{
  "num_hidden_layers": 9,
  "hidden_size": 160,
  "n_experts": 40,
  "experts_per_token": 2,
  "d_expert": 112,
  "d_shared_expert": 0,
  "hidden_act": "swiglu",
  "moe_layers": [0, 1, 2, 3, 4, 5, 6, 7, 8],
  "router_score": "sigmoid",
  "normalize_top_k": true,
  "routed_scale": 1.0,
  "balance_loss": 0.000194,
  "balance_bias": true,
  "init_std_router": 0.00748,
  "lr_router": 0.00187,
  "num_attention_heads": 5,
  "num_key_value_heads": 1,
  "head_dim": 32,
  "vocab_size": 16384,
  "norm": "rmsnorm",
  "norm_place": "pre",
  "norm_eps": 1e-05,
  "positions": "rope",
  "rope_theta": 1810.0,
  "rope_fraction": 1.0,
  "qk_norm": true,
  "attn_scale": 0.177,
  "tie_word_embeddings": false,
  "parallel_block": false,
  "init": "normal",
  "init_std_qkv": 0.0421,
  "init_std_o": 0.0,
  "init_std_up": 0.0421,
  "init_std_down": 0.0,
  "optimizer": "soap_variant",
  "learning_rate": 0.00607,
  "beta1": 0.95,
  "beta2": 0.98,
  "weight_decay": 0.025,
  "lr_head": 0.0051,
  "warmup_steps": 94,
  "schedule": "wsd",
  "decay_fraction": 0.824,
  "decay_shape": "linear",
  "final_lr_fraction": 0.0,
  "batch_tokens": 32768,
  "max_seq_len": 512,
  "doc_mask": true,
  "train_tokens": 242200000,
  "max_steps": 7392,
  "dataset": "wikipedia_en"
}
Below are experts of layer 5 (counted from 0) of a mixture-of-experts language model. Rows are named router (the router's row for the expert), gate (a neuron's input weights, with its number), up (a neuron's input weights, with its number) and show model dimensions 0-159. Each number is 128 + 24 x the weight over its row's rms, rounded and kept within 0 to 255. Numbers have three digits each.
Before each expert's rows: "gets" lists some tokens that make up at least twice as much of what it gets as of all text. This comes from a sample of Wikipedia text that the model never trained on. Tokens count by the router's weight.

# expert 25
gets: "in ", "of ", "on ", "by ", "from ", "at "
router:108160115146120110117068124123132163131135124143134133085176157105147112123180086088120112098170169160114140116122169123117147145150190098115131120123156148146109124081145134157170153126095123142162120129110158157121132147108146124140104152102120163138122159127113089117143113107121113132165120095138111130156112111096126139130110127139145165152127116141139165135150112160121139096105091115163161111106097135138117091129092092111091145077078123107183113117129105130114164125146097
gate0:096124130109142144102113129165147116115115140131116116141102089105148090090153134103119127113083118119096125107133124096115149132133165153139112159120135147094164075110147111129091129079173130144111132107094117150102105166110125162106101122142118111143141128094127140138107132115140149140153102133135116159156114132115171142141118124150086136153172086139146111125153126131121156076097121144096117141098131141181101173123165134094118101120106156181139174137131165085066127115144172
up0:149120144132150113120143103158106157109166117107168142119149141113103083097137136080102070098141148102125154173146158121130089133097146123135095090176139121115121195167116095118132095129132112110133114109168124104079178136142136115156077135092105123172118095136109124144109148142159084148140134127147142134128154127148146108177132119138121136125140137138137144136107138108127138145137165132124157145089138126080129125154153114125105128148097132112134120089068102149098156100112154
gate1:102127151097120148137091156115133153111131119131139164135158121069095129085129141105146157132101150123185132118151166140123105139107131116108100162109097072105116136121156183116133123117117135140122138151101087138116125126121146109132142106110130129141136128114087129094087164165115149162178142148142152104090149133135102107088124147130132152116140126145127134117133133180122155129097147095115147070162134104136116201139121123131108131088089084105182125155088113146130144141107122
up1:109117147137072119126053139080093140105160102119147128156123127136067105129095113105115142120121127087173163105151162131141122148116144108172086106119146081095121152161097152097140131105143137166139118124088129105107113122141139116107123104106131130125139084084127143096143101165144102177148119144120147147150139140102133137134148131130175154134127136113115124113122125162141124120091178121131122102150117117110146180123118134111108136117142102106171168145163157135119156137087163
gate2:090155151127099147111056121100158118139164113107128128140116111123122115128113115122117150105197147135094149184166172121086144133148149109173153129132121116130135133153158147146102092123108137143074143131141148149154117135100115118104108132091144148123094121168143156153152109131129143139096145148128128123139137097145105158121162191122126162121144155127102183112116044179132148124107115141132139129146123093106102130146121141106135171144144120131126129102147127129140107164154112
up2:087153153143117111110110096135146146131165087127132141158140115113140096128107114120064134110146115165102117142131159140123094130131122085163134134149130143137137148146175108128133111131136125136064144129094148148173128126104140087113105142124115161133119133156157144126173128167123079132096162126104095125121094098171145151142181164106125141128128144130147135124124093166153129108097127151124132174147118072149086099116104141129103163156103144142124151117156092149126113149194119
gate3:131101131100136120132107138134104123122134130141144175102146101091137131151127129111131136104155143085105175138105162159085127118129103099136154109117145126141098134135149167161116151168131103135117098135143097131202111113162112123091105186171110130119091075147105128131138104089163095174097125134139158174089114113146101132119162114100151171156110110116164099126137093165112120143153128123127174108159104106114114144149103127111110126166109116113130111117105127120092168126147133
up3:114124117102122108146169129125093170120129144100132118135148170140147130156134138165118145153158116126140092105172158146138110135148129115174142129160111121139136106106090089099152093107098155149180099157133120083135147141111121137098163135146152140145141092111165085109102145110113125158136119117150087091126127154113141090136116121126100093108104123116120167136091092146095104105093132141170095085130133150122157135137104111098132120109130186140131142158131187142161138099099084
gate4:100146162134138122130133092139079121142136120134155145171103092100170120131144122099173097115129173168146138088145138096100136095130098137136140119144161195141100189126092114085139141104147064160126107135114103114145134111146094142112134124153124143109114156154153115142110092157126139152110157153112158143167115106137133114111108140082139157124113137117149137143144143120179133176168129121117137140166142076138106132145153154113175098131099147111131151116135125113147154123127105
up4:126136124124098117101091114103148085122084113137066118168126125128114140081105149129109171154141135096105112136112118134109155198093111133139079145165146085107095138150143185159113100145112155144121117140155136140141116102170120079157130140122185136089115182136113118162106132107144095111136112111128107127129115130125089137106122110096129111139071133137136105112121123121122137118123148105145083087135119111115133109133151110202131149120153137127125122146124110114137087119157126
gate5:127118131109132172130123143115169106109134141122115141091103078120142101133125132119136110132130099135122129105116174088147102125163132161138177129152118160159084107141137147144152120130173100113152111142091112155125113102109135158123127095128098115123091124118151108171107105111092114107110122118102122101104118137112176140159092144095122096130155156133131125139138181156109121107133132126153185096107132091086138172092111113152176135158105155171152120098157067171134132132151140
up5:101160158066116093117137144106112112146134113178127138138124128161123122120127142128141160128154131118119119171125098143101122079127108082091119142109127111114190107077169144132079192115147172173096122167146131112172119151133133141149126147146135117133132090164127112098158130149105144169167148152131124128153125135121135112119119132162102126114091137089117156154118112165138102135108121130117074134138137096165117148141158141148101116107152130146095155161128132097108122106088112

# expert 12
gets: "to ", "and ", "would ", "for ", "not ", "or "
router:114096130123138123143121139157097140119080108141119145119172115111175094094155087100087104120137150123146132126128141092142132133156135168139098136167145174181114139090145169110130146108126134170110130153089156129082132148089113126106134159119121135127130160154146146129159141156095134117115173086144113162131099123133139131150099113132139139144102108138102140140124082146155069156114126132139140170127108117100086119131103080100106156104134119098145128151094085116161172094130127
gate0:155125148095140098146149128126113143190164155141148130129130113122172129108093149158095134148109085143121117101092146129137105110086132142082098121171106114117095127151115157118122132062140157135167153123140117087136076128094134111177131178132116109131125140108140151143143156112112117138135103104137112146141075107096115092152110132111121105106117047108094087116153153149122153094137136149160126133126142127131120142123137108152175139110143097123118124135084140110131158164140138
up0:176089092076081136105089123130103095167163153111112133118118128099144162159102088140100091089139154117151116138128116144128152149133123138133122141147144164102150147136151104160092170166125170104156114084164158160145084147117128123103102134101121141112147118141151128086140131110156070123150130118129130141165149180135121107135122080110097141097098083147121120114124104120090133117133143122122116125136137122114087124116125103161116158136142117091135120166088084121138136099122114
gate1:124137088111102126175106134147145089101067137104161097143108134171072120099141139106096161099167168152124133130142134110125114131117105158114091080117149098144125139133112129122125169136130142135137110122169139139144140124135151114127120129149116113134150167197110122155092152164118060124133145134122147123161139109121124131115138158098135130120085124106094112148121050131161106137119122119111098117126122125134101109089138110111142206126117136136104143140156145087128096135120128
up1:117134125111163149125126163131086134142155124116130149123107083094120134118152110099150096106108095077150136107126184136137150141157138131105138125121089122142091144109120109120126117123093170106112152129126107133145114139123101126132105135147168120087112112167156094132136148153087036161168132148110121105148152129149148114131134118124131146168128162141098150061134137144154176136103107087139104117141110137133146122147116097121149185150123130180126157173141121122110122161141158
gate2:100134098118121146113179139146145129129119072109151122130156079149133081110147143142105108138128132132138108146125141127095130133122101115120111140152132117123114118134097109153134106137089174096135126114121142153098095110131137114128121100097100134101142113118141104116117061105129137140192162156101118154121135125080139096202130101150101085134151149132161099155127155139156104097150093111142131134113099121079091118115150098093086104123131152131105090105093135128128142089147177
up2:103111130135132096158144157134118111128148103117152093156153099151147116117151143127072116133176123132139144136142165137096140099136080119088119131196110111110130136108139119118140130135102154123116143110128168122088121115126154152131164144112127117164135119151144083125093099076126138109135180148139158149135129119060147138186147148162123088137120145141161102139104126125146129111188121141114154122116142129067129125132118143101115093097142126105102099113077128136113171104096147
gate3:152147162109133100101096149170148109109133160127129134106164117086116126127139121108136081125129092135180148163114162101158094171118121092092148141154135136162118118171124178146159143126143073103103129133113156171166133160150121091120100111148104137114104153153153147142176139154099092160123141139124089108154093128165136165126121073142122077099131102155160104153111137135137112128104136131112124127122141106114162147107122155147134130148127120101149136097091098117139133102147111
up3:152144137151114157178128159154139135139145102125086121102140135132165111162127170109108116119144129170098144129121132144108131202139134158139141120159126128101120125117080111116158121127090076129115126134141113129169100118126156161114137122144112140136185130154137143182117191124105143094119122111152078148135095122130124121109098137109145065106140113174120126119197128124135165169137158117126129175150099127123148111154150149117098124129150113151118115165106152116104136108136162
gate4:060132130122159148163089121131136112129130148108135131124166105150115137135109121172130086138112124155116166119128111120137109128179124127151140130099121144118104194123126127113185124157151111126177124178153148143144152129132146118145143146110140136121101106108178137135110109168163086125119077113160130093134099132118150094125123107097122137156133123148112160172152145150060083105097176135138123132127101151131118094162135134118120148167157116125135122113093162158119155149157114
up4:081160099127159185147109094148156107148133153087150128087140130153110130129113187153179162108121093160172116125113058118152122139138129098123108122097108167114110157145133158119126133132105138148088135146131132123141135114137105152133118121132081099143135156151132119081109119129117112124127108105097136148167113133169098140120135135146101114131102118135124100192129142128154157099148103118156165100139116101105187122123140106124117094097099164088101136134125113119145123167102128
gate5:140132165131153101140120131110124130119127148123105154130128111120182182137120116139111123128138131127144141099122128126110109120105119133152081155155108105157083164116173111144123160120116139203085124083128122119124182149085127154135153118142138169133131130146149120106164189169142137123088115080109129088106157154128105140122119137128123138140103125106115134150158136162100120076154141101130134109128096176119094087141191095135160152090147098125144141146114110138119149116133099
up5:143138145129129137119143124132084123126127134138117152123121108125170150147114118126145128126168124152164125107134122137139087108068118104131099142153120137146109143097129129149144174112146142205125130089134113136132185150095115140118153116125122192127097104132106084138169176154149151107086150073128121115106129163113115110122146104137165109111133136100098118138172116138167120084144180083143135119129090142120088087155166124137154145115127101152148126125101118121116143098150080

# expert 9
gets: "he ", "He ", "It ", "which ", "it ", "who "
router:129101113120108103165061124124160155115109135138106121143114138116162110127148104102084135116146140153125138140124145102110119127124166119193112111117150130131119122126112160160150142128124138173105131148119163177122133119120146099113167120097130140108089164155146148140138092159090199148116154102124139148123099128136120137126108123140121160113114109119105160118093057145158156175094139141148144151151145105133111085111087117099142177099125141126151134130119071120148127168141098
gate1:101122090109124123129142140102105078180161105135123156101100108131095118160127123145113167145134120121118124181113170149071142104137116094143118116109104111150154142117118143124112078152147151140145093126144184130132122123114145137090146101110110107167096133157116135110133149150171143152173128139113175169104129133110092091139138108140127147131115141150098099102101133175167096110115101145154121112134096093131176164104121094135150144104136140116177151129145134130153111094090135
up1:095125137146127133137130130140142108166112145158176124131125138153127123095154122141142132129180099122061115138104088110063126128115130127109117135157148115102119134117154126153143153127123179149121090116135146121162139111085119140151143130141097087138106152169121119164143158126160136127136142087161100155126121071120108099107194124161101134113143106136138129119140109148169148123106102176116062107140155105127131150143123152114133120102132056163114129151126136113112096168121122
gate2:140156136164119111089140149163120136170146108109136128110103111138133179113144103128116128091162165137144111084097123128104117100092108178119116142137096120111096110123182126150126084120130123064163168155094141109125097082145099152152136120130150139143175141089153137132151119109095133144124155142126126152129148129087126150118111133115134140117143129133069137143113125110063112126118149101160099109096139116116093152115122103121155132117089159161144111125155088106162090103142149
up2:113137141124152119111132174132125132167166108137141168154128140127135156114130128125114164130156145117168118076162072129130112110123099184147107132106083134125082134113143107129088103148123097088141164137125109151140141120167121113133115136101119123103119109115168121152147116122087151133149132118159108152096107135114168201127098154109126158133122131114062138133136128148083122147112165137135136095110128096121098119126146139174086095127141132184137157136152165105098107113131092
gate3:121103133126121103138128141128124158137112079125116093078122078149134149113061117116160098137110135113146183123075128150133128104153150169111131100114125075136103146127149120173154088086099110124114128150098146169137142111112121156110123137144086148199132157118140153142128105163161142122144130143091164076120144139129128139128143150099166139114153111167121106137095126152123102099147134120167101133134133103125123123104105158089158103120101098147127143162118154091141132133114151
up3:135152135085165124152137172158168112099135105135122110117138134172111089123132124116126105097129100169146108139114140151111100128105122163127110164096138143141151118120067154172119161138126141151118133127120141094117132130145121128118149136134184119167081106140185106132079152117149165151106101175149121109155166127152113160144104093104116123137162130120118129104177100127089081135110146130111120128107177113115176130112106119105103120092108143132149113140164155121126132148099084
gate4:089112117140145154156137171151079188063148150148180099159119061133143083119106120113154136119125163075127149118121135121115097126115119168129103146137172136147129086193121141122152105117132115143120125143155117079093118177111141113133128139150124107118136157087120107150141101107121138173135104130112120148133124109111133125135113132112108136138104142137120132157133136118133105131136158161117101148142109140114133108162144137080099150124144097135185099103142101134111134107087095
up4:117153119076144134139146124147120149099152123126121112105134123171122139139087131116146148156107116140126090124080117130153163106140096178164090136109134124221141111141143167125154164110103149117080127120117120085110144142109128103124139100089077114133124142111133132161125090104126143168115167125117153119149124141088139134099101102187171102109163134108109158128120114117132132137110130088110157133096123115150134098140164152125168110104119108136114106088097156134136132132097098
gate5:182128132132175125131109122125138139106109132111103100140114125121156143138115141147134126111166155151148107121164076141103192162163164114162170121163175110128111111092110179130141140142097136132103096133141128102123148149125140129133121100116137112140119122173154148099153119138102164084165131120153118154099093149116119138130112118157056077111124138179119092132134138156133103188101105155141126118116113113179137118095110140115113118122124112139165127165156146142106119139160133
up5:101171120119090133102122137107130093133138124149164180123170131164117152162136092111164116134123152083127117127120136154110100079081098127107079129137114119163125137158131113137101138103126110096156145108150091146116092144125104118098134120148120168133156112088097143132131159133122131165135095125094103124147153141135162134132138148127182167147138131084113139099147109087163136065152112121167133154140140174087157132177130107133119110127141139149111121113085097150133156125107120
gate6:140128106167132079117103099106152187143101166139121127147104139156121100112130109098117137143171123150147103126110122164168128123102132150140106127087104121148131144158151116132139169119118124119125150120148090163118116126140132125138123176124158118051088164112133114094144115115131187110152181115098111138106108122141116129132123136149153110142156140161111127159156170131123119154126116110118109097134087108162127099107130075108106139143089135192120115135167103129147086132165111
up6:131135134136162136111163136152100138116150087119146123094140142094093153103159177108133116152146163126131121137124122158128133095159091101103089158139173179144131153096129136135109096114117168083159111099109127132148108128107142158082120112108100174171106090118117138151122123167095127135115087144123170092121160120095113139162139138087102125148099139109125135097086132121087131131124158102150135144115158149115123139151153185091129121127151145107101157111107118135158162089114148